From a checkpoint of a small mixture-of-experts model trained on Wikipedia: 3 picks a token, 7981 steps.
Below are experts of layer 9 (counted from 0) of a mixture-of-experts language model. Rows are named router (the router's row for the expert), gate (a neuron's input weights, with its number), up (a neuron's input weights, with its number) and show model dimensions 0-255. Each number is 128 + 32 x the weight over its row's rms, rounded and kept within 0 to 255. Numbers have three digits each.
After each expert's rows: "mostly gets" lists some tokens that are sent to it at least half of the time; "gets" lists some tokens that make up at least twice as much of what it gets as of all text. This comes from a sample of Wikipedia text that the model never trained on. Tokens count by the router's weight.

# expert 46
router:115157135129077174131086088144133092108133093134134153102125142111158143115118152146134115168065094114095087125130107169159179117101178112154138109154108140144081110108103126151082156109123160173092077159153147097134093200108148158190092135108071198185093100152140105113144063088116097076145133105111080161139108137099152158109160103104129111057097167071104166140114120095112183210158154122154132093046140064115158087130105104146112123158121167124091127155135106169131211150160140181082171126093109079130130139166077116147082084164123173121162148103097090040177121126127154123090119144162134099137140122150148141132160098091140093152046136115142146100128123120166151161128175077124117115111094136108151119128052108063159105140091095162083159187094116073131119099139194
gate3:165094114154141084110112120164141147170083128081094186088066120138147084125089116142129162204101141087117140138159140095129123154138132075106185103160078165117144179106125132140102128125151145104096064123138142110137118185051183113163214067172145111150112068133150129087105092122193169114073111141131117145174124141119157107123140129139161135117090199119146116129111102118117129143068145170135138115189136068135096176151192125163150112133063184158165132162127084128153160163169133175073124111160103113127168136147084146105053102073152196135132193115124139103107123168095079123039141143148127155162125069147147092113124135164143162133129141131126096078085129137099123159110131146076112135132163089145055155157052184151128157073101125101117120145100116147157140141172136
up3:108125089232116119148245138126194114147170102174148140120157115111137150111141142060159163089131118165140122180162127148062139133133086118113125124151151106107140131200153125165131126120125094110141176140110116109115156122118111094169151109124111062154129131121140170165172123172115112182118123142125162094140126167117155134185118088105160114137141151126191096162197131156186122148147097135134150174103089161101099147116114140073160138127191110145116160105131178079140114122107073099170126157076162179098122111158160136080140047131164103124117111170138188183087120134193075115170099145069082061099104163142068165064108132101161190119149130121175091130137124096113175136110081151127175099143091144157167096154110142090124125124189111151118080128162133111111148073111084
mostly gets: "s.", "a.", "er.", "es.", "ers.", "ing."
gets: ".", "s.", ").", "\".", "a.", "es."

# expert 16
router:132176152140138156193095112131093103109148126150105145133094143164160133118135165124192144161089110116078165152092145162178165147127124078128135119164136097125102164123094134117084169103106124211120069167154129159144130160133174129135120101128154116104137122119140093068113053094140090101129122143075104132108159119070147143131202128109106127114099179078158176094106093098154189181116152145141074115115079093018176072148115108199147134178117151108129100184142115150170161157168145182093214080071133078171110107121091145099085109141154138133126095127109138063186129117148167156097158122148122143093123135140153117122155140114081142197092134165201123085115130155154165156108155132130145134109166113134112104129109131076129067166115111171090182146112069128125075107172157
gate4:090154086127130177178100138078133139128134088106073098071129105097135142102123113176139102120121110147105095095100192147116147168091084117097096119124161109125091074104057141177116128120127138138109121132129112179148065116195093183155156165127109110109162205175138075108130142103109146123166094179123089141168120119104080153119113127119097165073157166092099088112112129132098195093084141088165078113135128133158079104101183096142112062067102067165148122115158218103079058063195168117055110143152130183147135155131119119121095089142127154153069115084134120127127137117164139108104098159156162130086117082098129158141152117187136151130121111166104118154129156125106093092126128160059129184108120120099144099104178168145108117077182066122136155202104132158153122126135104
up4:094087091136115100108061084119097179101124124090119136178146162139091101172111082110201127158149144102142114105152171146099113123151135128173166137163120140109136107173076080083155147145110145175109171177135115081111148147086092126064047125131190109210065101099110159148122124132101179093095155141150090179170122155114171137100089156122168107137124141173124151130112098125172101120132112100123134134106095127110111132144180152138094073169106151076111117138158132163222108061103125087119108125096111094162113179081112130137131120168083143135110148099162081147147154081197145138211089075114074150093109146139102129133126143081174100119078179167115119124161106107127166149116105167126177161105174148128110107052147121043149124146117129145176138099157115093156183123063124
mostly gets: "0", " | — | —", "42", "43", "62", "57"
gets: "0", "1", "3", "2", " |", "4"

# expert 40
router:136153135118118147186128070137109095058148073170119140113152113143190109133103144110189157157085129118078131152134101140152161164080138092133171137126161125138112167106102126113118157103094141208098097122172155130154130187113100159147098096070141159134136135154095115077139106127141097111115124109089091129135160146100153173126161136102137124124109201092123173122094119068126187204110165141160080131095105120026182075153141100222138164195127148124109144192144104170137166151096143156069198046090109094153118131149118101101113116141159127084141133151116121098181166123107157148184137125179123136118139116174168132199167122087127110161121132113185156141081125150148156162120152123093092099097162159156146099121067107099176114153121076138102169158112080102133085124174172
gate2:116139149119066091098091079121093150169137128146077182144171118193096126126061159090102095128063148172079095096128135106128091075129124089142163156185085080144148116164111164156150155053116154137150192125087165098110136121104139127094129096129173141114163134192127144082106139119063138110131143105124122111132145153148198155099098139101099137093082120156142074178089138055129099116146065209120083129152099120172177128100103181130063128140097105159144123153078083188133114115149162125166074133162090131117146149148108151111173131170060134109156192198135137133153126143138108140125117125150160137092205186091174174125098147150087146176151151150156130167149180172077174120139172152095120175094113102110110151122129098141092119139139151116109143124083152172176134103160115
up2:138152126147115106140106041195141191123132119168120114086153141123121099118101129152163121135094165149152214115080169127106146116082147160096147141144151169092127135107152119105116136119141041124127117127096151081086089176083117172144170112136139131149114107146116123134108066112150048237089146109089130141114113089128118175152139167188131108163108173149150166157129126155114156148127159089043071117125104156177162099126077189156108117142111117153121190166098105106122159186092148139151089143094181155135084135127082098130088146172177083147097165109146111129139109167102128163122148192099119116178076179125126104068162163126142147129119137144138137141087184143161130121162112170169146145166125125129118125216154093214132116142173109111093173151170118118123115108111048
mostly gets: " | — | —", " | - | -", " | ?", " | —", "| Best", " | – | –"
gets: "0", "3", "1", "5", "4", "00"

# expert 11
router:123110170115109199161142092137096076095091109153139130125153117162156133117187120136163149159096095123142141107132118153177206140066141124157121149139172135128106120149131196078117170093085154223118065148153164113110092158200147164152112109089083153152173178109116110094141107135173123149163120153092092139171102158114160146095144172098121135129127138119130193104110167080155179143122128137150104151090147136095201089098081117177081142187068089131085086120178092116126093125167120132090202083119119088148118119164115156139126098172089151134121157083092066106117104050152135148129178155184206127105156122125130107128138089120070135131107117077176120198152127156123144215174126113123072125145097116088132107082093146080134134099092103137139146156096147119143095142153126
gate0:161114142106077119060146134113075123104141205133134155155149190132123161061121118165132093172110101111135154176105130154113138173102159109233194149121053155114119073137121126160133110131212127094139137186133095172106150177148119108120102098112159208163148131149168120148123137085096127148096145073128161159164091062137115115122164057089102113084101156153110170081107130153172104136115173155126118149107101087119153133077107131115128165102114146131091129112124097188066119136107100129098120146202151097106097118138165091104070140093134135115151122117157087133161165149045145117124151155173085095144113138145086157100167135130109169171113095063182128170129116128148160132152076113100187108069124076081144077135122130102110099102121112130150119182119182106155120057151119
up0:096164125134145169152141166121202139188174074147138173137109131130136145179121110129086087115083147110082095120141098183136109091144076100063102105113137147111118188138099130082081136153109118160096139122145126118214140126121100207169089107119165156115137118151174100115117114123168108096124116195100086088091126188124155157165142073182111102144134146119102077148154110070084146107164133074093088081194138119111138110077167092146074137127179126148144102139141164146244134121086126140104132107098107153158155077099075109111133102157122141140090116153103189118156119146180098123131126130143139096094156129155154132166104194117117109124181146180153130093170107200193100146118166101147153150188157135111143148114152099155095176124172074178112137156158087122149123176154177
mostly gets: " north", " south", " west", " east", " central", " episode"
gets: "1", " north", " south", " east", " west", " head"

# expert 37
router:173162124090093166166134105160108118116121071123127135169152150144122136105127098170155157111117128120087089128117131144154195115084156088140126107137107154182091135174094140115156160084119077171122085162147129171104071167160159147181098154093106157153126132159133092099132072054108083133205117153127108171149124136144100167102209124168109077088151141096133190139121113071177118149130143146144123101085114099026208075080118126169096124132094093129090136118165105126179087132089175171099214151134124074098104101123125108097106080166128103110112104113132109061139133132107186171098161128173155149122114089128190162182157121123100110116140114063145154138133110148156156125095155075135067137103106143086139109081089090095121113160112110160141178155104108128171096057128144
gate1:110155096087158158103121100150122159103147164097179110131103145110128121124131155138181156091153116146135141135091143116085139177104139159153149109123162148095124080181125171139093200108091153152136164066140154144080167077125107134120174129119143181116120042130190104152172108177112095103087149168129093138100145130096122156106129127138080109127154120091169169067099078166125176161143161158118098138153128080132115095166102183129125134126126166028071136086189144149136137116130121145131196085184087105067100065166085133173059079196117134140140102120070106120124086152118122156128127125177113128088098093136101173185162127108181115195119163183103115130136164134085126149154137117073141164165129159116046124124163133153154114084057126130199140130157121127144106134152175
up1:132112069073099200124168098156152125100173143136140125157142099076104098096138164173092140148166146169134160185094124153111138188120158180154153072119196159125152124179107103154131143130158112134158146095117058164095174080111169121117158135133115169122171087127152101145200114122116145132128101159160136130126124120159146108092116198124104167166161120089112107090106089123142124142226166113067095177141185119169199126165159126123146093113079130056098111112083116136155144144103129120176150096147135126078159043139086111147114121189157108137141078154126088130162115165098108135117138171151063156159100134103079200143128019107140106147128087097119120095140175125123084128135144124096133158138066167151114188098127144130139110154134155138168119178186109121124078159124142
mostly gets: " became", " called", ", as", " named", " as the", " considered"
gets: ".", " as", "ing", " the", ", and", " and"

# expert 9
router:075130095079155158157123105147129100067089145197085131156143111142185155177157094168152131136128126101128166153151082146149198134125181088143134127157121134152091100094104140124166114147143141199109076146159152134146100166088154178125121149136123125121112133137151158084148102087165098128128107156096092116089106165118130172135161132088162071091081179097148155108113092053104166152147150172127089123092122097031196061098126136184112133201085180158064121110165123133138151162162133157064226120135120074106127124094089135112103105170140152099142115132129146051182126083109152133100133138175126123085135110148177119146125109084146138135136146130180150125124135168126164178140104106134056114089107121113144126129071106056101105176106088164119163160150107082152103124178144
gate1:179152126159158148151084140092146133080114173120099138139103147148107189090070177146169103156130133155097116127157124168224177103105161128100167101098155128179124150155189132174152119135110111129192103108082130059069121141099153153207121098112105146110107112114140130135097138112161150118151107066089173160145152206084129156119132139088150145171076147089124095154143156139092076152162122150180141088103126151091115076111205078082102149126103157168159134113117122115053075139122191145108143119044152125147170116104128096110175170191135140160102098075186135102091133191159174094150157150071063117117123114152117135106108118160138114113136151144130080136084162158121117167053143151171162127145115124088104143175155106149087125151151124152148179129116106120106161136123185
up1:170099182118141127108131116180077154168147132094153142111132152158136059133185191132073162105145108156097097133155125163146069144172102120132164172115149110176102169137078128109099138109107201073063126098147168141128173067119132121140151124094108151108169117106090123160100134149147063050121130117117109157129123125125134106141108138108127158095058090127118145113135160122147098156152116100105119080103157090129168157145146153149079140129077114162155160110146117174178140096098086115113109089167123158180167105145158144118128113092158106141202157115088142165131157133117098196157097175101117146117143098158131181171163138156060129164090124081152127077145134162143051099144144124162030157082121160095181142142136108163130144118111146098040088069160149133096077200102064
mostly gets: "% | ", ") | ", " In ", "°N ", "In ", " from "
gets: " | ", " ", ", ", " (", "; ", ") | "

# expert 4
router:116156130148143174174121091102083137057083154178158078142168136179124144171128113182115127094081102142135182073118106171142175130146156128126115151128109158101125075115107179118112120138096121185130076185141150134105154164140113187114108160113086167119159140141145112106117092072155065110114128197107076161092134148128178155108146124120153111068145207095127181082155096063160121108133130132152088089109093139030190100082081155143125147154134153148100172153152094172096153112110156151121194126138124099114087141155113141133073136152117125127168165071111114072240120057151142132119110141173152125091145123148150118159156129127127147124111159137149147170129140137147135176104113132115090162120095157099143110114080072094117097148109093146076162147116138104193130068157204
gate0:159154143120090130093148065122119081166078143146169114162116129119113169133126102127112094086090085148155153065078098149084114137123110131125123132156103146101145120139096184121098115137141136136136096099135052123130129132137084123158156149139121167102112154135125115052151114113115168121199132062123115124141121159197113165110119133141096084077132128060149150153161096097139141110116155095195094177093149125140163069065058105131098086128116099113066145150097073146105139120121119172096144092118135131115096178102165149181204134093158181200158154129091064137140138148134127144138123174188130142073147112149130110103142050058118137158112058149063115141147167123104157168035112173106108150147139138100166156090102144114086093126152087171089092188068144109119073130119160
up0:121073131114145169065146153103108155128127098116110159049157080109102142069109164108160117161094167134088164140171151114149158090062165111168130177148173124156109168145177115087120127104111127090130145162113148101111122094084152139149121136103159066126105104132107100167137134129138106122071103174127172112107109118039160110154143167103165113176100131179095088139089129130101123164117116081087154091186181148135127128145178104089174177136180153193147156101147174140130109156131149113099091153110137128129179058135153063115085145200111132107131105046204189145100133149131110147111147109086089120136091131085139144174126178167157175112149184095187152122094141122159158078189103132139150118126071109159098068155137135132173147085143148111130197072126126159109161148088159
mostly gets: "In ", " in ", " In ", " in the ", " of the ", " the "
gets: "–", " ", "-", ", ", " in ", "| "

# expert 32
router:127131089121068181086094145118095101125079142102146173127155119148130169090151148165105085146080102106119149190152162145153168124152167117150137129136139117175113168131087158085077133113111110195131084162125186155118126141147178129117097181069107166116115101141163070116171111101128129129110162102081100138130125155113155125112165175077147101098137164099111164120124102113150164142141138128121086092119137140052122062104117141179083152140112117165125128170153098154151159137153179216116241100142125085120141104118088102124129108141157109142123168111120073050160119128131175138125130122185167187093145122122192113144115105079094107183097147111175106117114120171179102103080161115183104138130095168118126141065111074063133106211180076167093200144115114138159109133150149
gate2:139134117101136150139123113148127163090124103154121161141135053137116134134078109110116086069124114091139138148133075136103158214135092132132109120117207144158194126134174150097095143140120158144120142141107082130106106199137148154132111171091120157182079120172185141121150074120146106206163113140187078146115092156146163146112184164079065152117120147171069053031116143171158077099125116124110110114119148119092132113132175156120215167101159111130195105114156104127138095111109193184120129127121168187097148044102140142100147095138124131106159092118154144116124103122129128149137144138157102144105098096138107134150069062092105075182082130121117137120142133195173123172095126134141151150199120141162073149092154161117091126126099185171125131140147145112199137122077105
up2:106140133089143135149160120107145131139091062197118073130117118159134126159154137080127183163186118120097036121119147133181136109101159115107109173124150106129056112081084149131130105127141123144150132158143150186162198148125072106119068134138149073080157157104132104149085152158123138110118107168118106070148144130083061121173118100192110177128089150118174125137133131124109118119104068173171141158128087147120158174115145138118188094152171145122140119097132129138106138121135104084189130164154105118098095207081173129087177097139106123144160133093144165159115156089128153155192173099092128161146103139107176137115204156191140196074172131145113142171084130072125128076106139162142135099130174061169182147205133140154105181124140118061132136094119085143076149137150122
mostly gets: "==", "===", " ==", ").", "====", " ==="
gets: ".", "==", "===", "\n", "\n\n", ")."

# expert 17
router:145133111111102168178113115170147114122144125196153140150170124145125142109160119116144111161134093100076104137134133121160180118099142081139194111140107141171129119109074146078148113121092158231090094106147174139128168180130083169120118190079128122194188116125134081082129105107107157110148130171098087136134104147107179181145159121144147112153105148115094169156120156101196158112119127185168122100134098114030183117098086112131107179177140135144136095105143141112123149104144129182127202081118100098077154132122114133190092157167112135129067125071094137083154121074141137141106112158151160184122174080142135156187136100092134140128082149104153135137162084171154111157095190078105108131124131152109149101067080118066110111129139101086163160112086050046119108100106137
gate1:141196137063124112140137114160166129152129126173124148101197077134115122113153091166131132177108130129065082113117157133136142094114093116122159078190090130176175093127162156109157174130074174074155108164134185135164145160218115152138055133183103143110178125115140121105065142126125115112108126147135094122153105110132105155122140122155158141118136134111141081161093179087119172112132189056090170104124075106127108091082151127121169065057136115145101122122137111152087192133146125135083145133121146109149166188136146077129116164074133150112120090122128133150106124174063152172143140055139155161169078140055136206119190076126096114112094144098104147162182171150130191161119093152111100112121123088133091141114103065152083123164071104147149129114079106125124077152148116
up1:163079154172162115127151136134088124143145093117097087168066133123148164160123152123102177069063090082150106131137110115108176129144134197124106171101156085110120115140125099141101100133120089140140196160114083126107152139088138118162157125076142214097089126192108137135145058111162079114134141114102148150076175185133106111089142096138114117085116132096110161088176071095069104130128079136181148163173171107108168137154084143118101139176101184183124095167097134121144071152168118077112129135154134190128145131077082157146169081144110097108160080119137129128112139102167095082126121141086122134089139120195168105092089182141166146129159117142157114161116121104155147107083126119114147132155096141167157122128188171133182050101112098132055119199173207110143114083131161
mostly gets: " form", " design", " award", " develop", " present", " regul"
gets: "2", "1", " b", " r", " form", " design"

# expert 31
router:106111157139123139172074135123078100097152102129138142132125111106153158085107135127183095104123170131094116080164086150166165101111179086151099152156142110170130128110113115095095128075152136209129079136194161090147099144148131142133082152065137146155150113173194132144133068080173102109170124132091120140121148132130116152111169128154127082140095157081131133080153124096172177132139115135125125073073129102044143092040104125159125136159090152109096130148163110129186145077075120138062223165110110130106154092176102186130146170198106142155088108147063127047149174122097171166161118147160172087112112121130098106123063098098122114179111136111198167125167119133118133140167140080119108139123124129108140089096065097080120107155096134158112160160109077098178144106141161
gate1:120159096138068134144130109151190137165138182126176095172123120113159140053089116093116128130087133160153185088089119119156152177096124096119115118136083067119124134141108136131130126160157181139094170112172112136121117114168079138144182151118156081139226153127102107130179133152135157012102152126087124120109101050184141085173091107139118141060109138129130135191087077141139112102059162127105050073100130154139063154056127093125115146112104118104126176128120085151136150134108178164112133089085093135086151127135097162164188098138091142073135153082142147128095113134119135146137095139146136121184128070112155173112121139149133165113129145119120127109115198073138104123071100079140156079168121137123131101128061163181114104079110156125127142184137113163131175133187148
up1:106133160136111154112137189055158118094123138113092119128134089147110068132144140107199146060108104107085074142168127153162153150125087080151174089160148092064095112127125099087138170110030167097140135174137150147132105147149113205134153114146142101159115136136070096153115104131139089141178112091196143208087154162130130127092145146133139091118112196170161155138117096148104149166110103107136113113147118068138117152132151128122105138108102102171188110156149096128078184149164143126145143103121148101126067121091125141154109071153138121166048146077080107150075130121169155142137109131108101103100173093124087089138144164171162108098127171116118151158121148180165138155125104117155192087149153090089072100094097097133169065121125087126115096176080088109074152100221095
mostly gets: "\n\n", "- Website:", " played", ", American", ") -", " served"
gets: "\n\n", "\n", " –", "The", " -", " as"

# expert 24
router:134129151105128110140112118112133088135138126151144143108124094163151123137181098154165168109103136107090159122154122147167155152102120075099159116121129125134114125124132110115135126119079156240104058190109185126118126126167149130155140119131125165115189151137153096124146117072146099150100154163079118129108156197106116174133107097117116067119079167036121138093130120074118151177149122151121128105088131118023158121047129144160121170186100139130091062149126149153155110156168104118091217076104153076141100112126099156134107116159150173116145116164099107007133203143110119180125145131150095123076128118152147082146131130086121118132129109127211111132137090159182152134086163058108119102084142125118134115149063107133172097151131113165105186128164133070163097114114174
gate1:071074119069166140100124159091152155151108128130107098180124133101159191163121102131149155094149143121147144109168120113088165094145094127158053119092158151105174172149134103178094170146127109193118101140140087114093140125142099165124139136093188132140096121125146089117126144137145158157106160168108099118137140082107123121178097094120103186161120179034148171166192158166120105189159084155174122041083117160047187110145181171103104146133149124121091114125166096179116106131101124093162144124059213102155122137137182141095171128090119130171068139192087084140134115136158142041149141165121110178083098121153054123118172131085137145125131123116202102146078116136147136083138118106131116142142115099108102112160142112119129096132108114159145159157145131084163163096132072
up1:123130073106161120137186140207102132065152167120112149095126187124147138113146098138148168116145150098099119083108153118156121120110083175157152114115054104094135163135100099145113099125105121139080152114140097161121139183160108153138124190116142119125188134135104141218116175092114116103127095072193106123142107182096072166167158125105063155167089158102117166153102138161140120165170124132202135049141150132101055086114136091148069136059128155173065054075134114116128102139096104196081118154144122105163166100098157116091156159138136158145158171199059116114158148165076161088185148063121162150135121147109158173126156119171113115143133125070086142124129116141147132150095060143134136158121107119161123114095154155128121079081187120148149139157174108129137130161104118
mostly gets: "mathbf{", "}{", " \\", "    ", " US ", "\\"
gets: "\n", " L", "L", " F", "S", "C"

# expert 34
router:131120130133130186188132133125105119068124103128116119176153130175126138108141134208162122112098078103129127118152084128175166170101126085116124131172081152100106104145122188128136167121092173139117074158155144137120139132140115183129131141119102158152163174150151081128138092077133058070183124147084090191183118141125096157105187154133108126038091171086101218092095094126170171159154096107138138095126106116026160120024122110113113103118123121133081091124177088138153137139142140143108184118122124090119100142144049172131136128191082169075116124123075135113171135146141163138120133135124177137086175121128170163102126100119086129110091134083161118164095162099150128167098113087161110126129127172081123090137074105089120092093124066162118173160132104102132116093157175
gate0:148147170074121161181146124126146122103150111192184103126106136150149130118148119149152111075060117132153127115172107130127177115120167123189067149113092137131168112168089150174124109070123167118138109187168164181086058077170148162110116164115069106132180162134156137134171095103074041093110166177112124072121110153159140112121136128133093074104107150144089115144077183102158130153130143134106118122106085055115188150050111100100140075107086074165151135130130171141107086142091143156092150097101112088088159072113097195098153105140113185093111109174127135118101078155171144187098130132114146111095110138111116183125156096104113136122098116080129096159085145116130108160098083152196151106118060181130112069113124090132075120144176139144062132167130095116125126108142103
up0:156119104194104126177181111101125160087158135118124111198147155150113082165124098175109137078184094060163134181133060180125095157085100152152103118161132170108096102173091162142138116125120141089130116166140065151069124115152109147119192139123116104169191186152115127135106143142066094112123127118113158138132151100147122173107155123124113146089162090097145131156067118178209137110162129097178179128147147101136168132071150128079103097070096119173046129134113119173115061118150131138144106190103143092162115155152164130090118153165125139104163135140165155176132098144127102149133171124069128150089134191085125200120186079189130162144147168089104140189071113135128128116110121153135164139129099155064146088088112146067124149104144072137186130148133128152114095116102078
mostly gets: " and", ", and", "s,", "s and", "\",", "),"
gets: ",", " and", " of", " to", " in", ", and"

# expert 18
router:128119117090169157195107119173115127130098123154133131119146098172179094146151135108210124148134139138131159147127069155164131134079159119164149132138106102119053126103096126139106161102119100200089096131143206132147106161081157142137157078100119117157128171130121140077142135114150117087139152152088064141126173129112162155113146133148115120095110190097146207121109121098143160150119173132127082107102120109028174098124135108192135141187097164143117127147158122121158170170188105158073200067134165079150110101121145097100078089169148155101142116153117125062190162119121147158121155134153175118120119123172200080144135145076125092163135118099160124137083130134168136150119170062092087118090173132113145112155051085082137091152111088134105159179119080073124117099178187
gate1:149128106133143127132197134149108111166134150078129145133182053118151143115147156183140099162142121167149165115122132156182143165178165099149089155192096123220149123164153163150120171151108141133138109058135112118079161141103103146128146142152107163146151130124149129191109097137148162019152123153173130133137128164125136100078144193156122103132084156110107118116188124143124079156127091139107151124122138129197156165092062135135093197136091155147080110117085144111180144114114117158119121167108111113119131155125165145153137081094092169138152148101155172154225178174084135099101136109173145104139111059129147083088111071160087129179108159051169178104184154102139106126147134096092080161084153061127072106099179119113105114111108146107151120138110161129186176123153138
up1:123135102139072161204136115165167127080133124160184199096093187193081158125097080130097166169177185135099156126097133129127146094093131130156104141156167137104081101178079151091109091139140144141105091223134180112153145109132090110116144066162116094115093109109154159107123112144129077148137113101082112124078105095129131194098160099143134106081125150114120140116089132094102184121106134163090143132154112083131121127146141153160156136114104130122176115081128169154081162111108125112123101101123122147109119100162133143151088159166140072179125187163134110086161113117118179113113162135188074063155146179092095177219104145074165138165102095103103069158138065133097133157140105112089142082131122178057135072128128113125141153170163085079199145128088106144124156173114099
mostly gets: " colors", "tracks ", "' (pen.", " NBC"
gets: "1", "0", "3", "2", "4", "6"

# expert 25
router:129160133124091184157137105162113103071092126123101159147120135191158124140184141132162157101095082114050153106142111133185149145117166081124182158121141101107099124147094153130089131087089150173088091132186176148115109127094124143128106077119122116119146136159123121128187076094159085054136150121101092191104178155094133162132152150106137136058072153085099136126114095094095168160148165141106115083082150092020166101094090094154115152145136133134077081152135082157115138132157097172135200080136136081124098107138108133159100127145097190134124102125110124037166190153133146180129188100205161117118167137150178165186115115080106115148097137084139154141099132125163136164113120117125124139123151126100142095105088098097132120137120086169159159136127059112176140122186193
gate0:069165137101049123136077136148113100068107106138120097062127099162128105088135132141106137091120143141084098101082115200128179126116169103154126156129078168120146091102099189162098071134110177153102110058178090119050208116174144145152129136141085138098183105095113092129120116091135065114098117107148118145080125157105101167126149099158128104175108116117055149113105090124138163132107125165162124103162147128112106075129134072161185149100114155090194191181121174124123119129130122127156159086079130132117076134147120112097103125156115117088074189119174077107119108110141119177198121159135107152138130102119143176158144060114139178128141186113132134162103137126085186130105110150182106120073093125159103129074114136119140205166051088174124106150151136111133129157172133
up0:138203162089043135066140161126062139110041105132119103105097158181132137146170110168145134122167177132024123130153189190101150141125165135146135134109132135152162126052109121179122129087119171131153070127098153117082172083126091108111091107069080142109159110123141095134163150139126167079129124133153143132103130121114105186081163166094163120143150107114093131163141077073093108116053128159081191093160157118127119109177133120134195109071070096103161118203097137183074118133161094128128122087121104094081104134157125127099114184106087179145115138164082130109111126146150129141174116097128095173124108137141138140177165119138115118104111121144101155138110124088130136068099158153128145178090110124158080175098105149121194132085106095164162122165096164163135112172135156
mostly gets: "\" |", ");", ") |", ", in", "=", "i |"
gets: " |", " in", ";", ":", "|", ")"

# expert 3
router:078146174162118156181119086148141115063107107173114129128106164159160136133153114152155159114104102124095097131134076134172191097143176098132136118146123105137080133128081195146122156112132154185098060138127161146130094154124110173159135144118112141137123129141183091119155111072148085109141134138072079137127095134148128203105145115135115113112080153096154116111147143111147184124144104167156070095147087116050134064128106154205128188175099144084122140133168099170152114153129112162090255144131136130126117096128096179143127111145145158129107139157140149039146075123102152129096108137196188144164137136105168158186143129105133171152115162120122108112075120142125137189128121095174050140117075144124125114087094113089103118181112075171131183118106112083167065094178139
gate2:162122172124125121149157080144133098164127156165106121151133108167134168115140130162080108129135099110164079141155112090116097119090157111095177118168087160117178129152183101108089151102049112128189094159111108075106108126186045128147119151100151081143086091144093172167102152157107124174130147112151176104155098153108169098073155139166161159153153121056112137140156199115103155134139106125096140161089064139129152077176121102176137131137101111087138158121176111123133125088084121092135111157096060092122172094157148163161168184124097150057170110147098077105108147106147099127139172098091089181211134156098158107170097094162121136134138062127173055156142081059138154133123126144203075131187108133111135157096123130146122166185118151156148103158114176129096153126086150
up2:108139145131103084112101109143180118139151125141125098075198117120175159114047104149093165121114087116141169178166086112120100115166091103131119119126110121133083176098135095149123153121092206166147143140149117100127104115132088078068128183142147114167142069173103131096124155190145163164137132157153147033126172149154088152088118174046182072109115140076056131079166100137118144135140126096092100169112092116117151116131079095172110119162092091133131156087112150103139151140103098137163154104125070133128159114157175145134167162110131106065121118108143193106142151170160076129074154101111091106170151131149151088166108041104123164165131113063143121108186083118177140107073132135190071144145107137145109168140124135113112140175198183109098135145145188125109092135112137
mostly gets: "′", "°", "°N ", " | +", " |  |  | ", " (age "
gets: " | ", ".", "°", "| ", "; ", "–"

# expert 29
router:103117169140093118147084125105121114090149073162131143114167095118185148117145123157134151125084116146115099075069109135133181114111186071127113202115154135116149100125091138142125171097124161231118124130118086124085080175121098171133145135115079174160141146132129065156108140110154124145122148187130125162166131137111158162115174135076063120143133180093124145085065138096082161184115074148147119094118146103049124082078104079164132155114105144137152082146134096149136167143222121120141255099099155102133108150089107093118148128095130130181093093092123147078142134150141131134130138128200170135123144082136128142154101095147128105128128177100104121141122132097148169134071148071123126163123111133079157107153021134081119126139146119159125173196097125120173103102134180
gate4:186104111110105121127055117104118179124126116080125132114139087119126164180133156127147089132128133191124129096112115109114092093155132074157079163078133149163122139103091097114144114123101160147139115134102119079107122120194073049191195059103112120148124142138139137153128214125148076109120161145120071109160077155123147143051154177094108066189174163148138168122082138147116138140098092155157108191134154133092075142118111136160134089151111129154182085037086132161101117094142153132151126106170131085153103128185088141113133102089097098203118127121121154068097121109147147105061184103153107112101179098069199141165118166140124123149152105122149127113110141121168137091116115130099115134177132148158216138116101133104172104115145133117166189150100117148219123105120117
up4:070171150131200124143152125126083115158114124090125095112101120170111132083074211087120153104076159115102135137144107094143114166111149129121123145165141167110131098145166099195099157120149165106126146134123135144099132107138201168115122096121112102128096128184103116131148085131122156127129076124136194102124149131090147163169085039130132157116138108138131144187139116100076063096163117098122122135126157082130132139178119102117121119144137173062100131113063142185134140194123156121161080157147123180050185149153083116206106166133158207087188168085138122144141173150161125154132104078085163120162146140131119088156168098132137115088115120113051119147130122092099134167110116094175110138119212089174095098135136088089129144097105055103055079111137132108094175090113129
mostly gets: "On ", " | Notes |", "| Year", "Population (", " % | ±% |", "| Sheet"
gets: "\n", "| ", "\n\n", " |", "|", "In "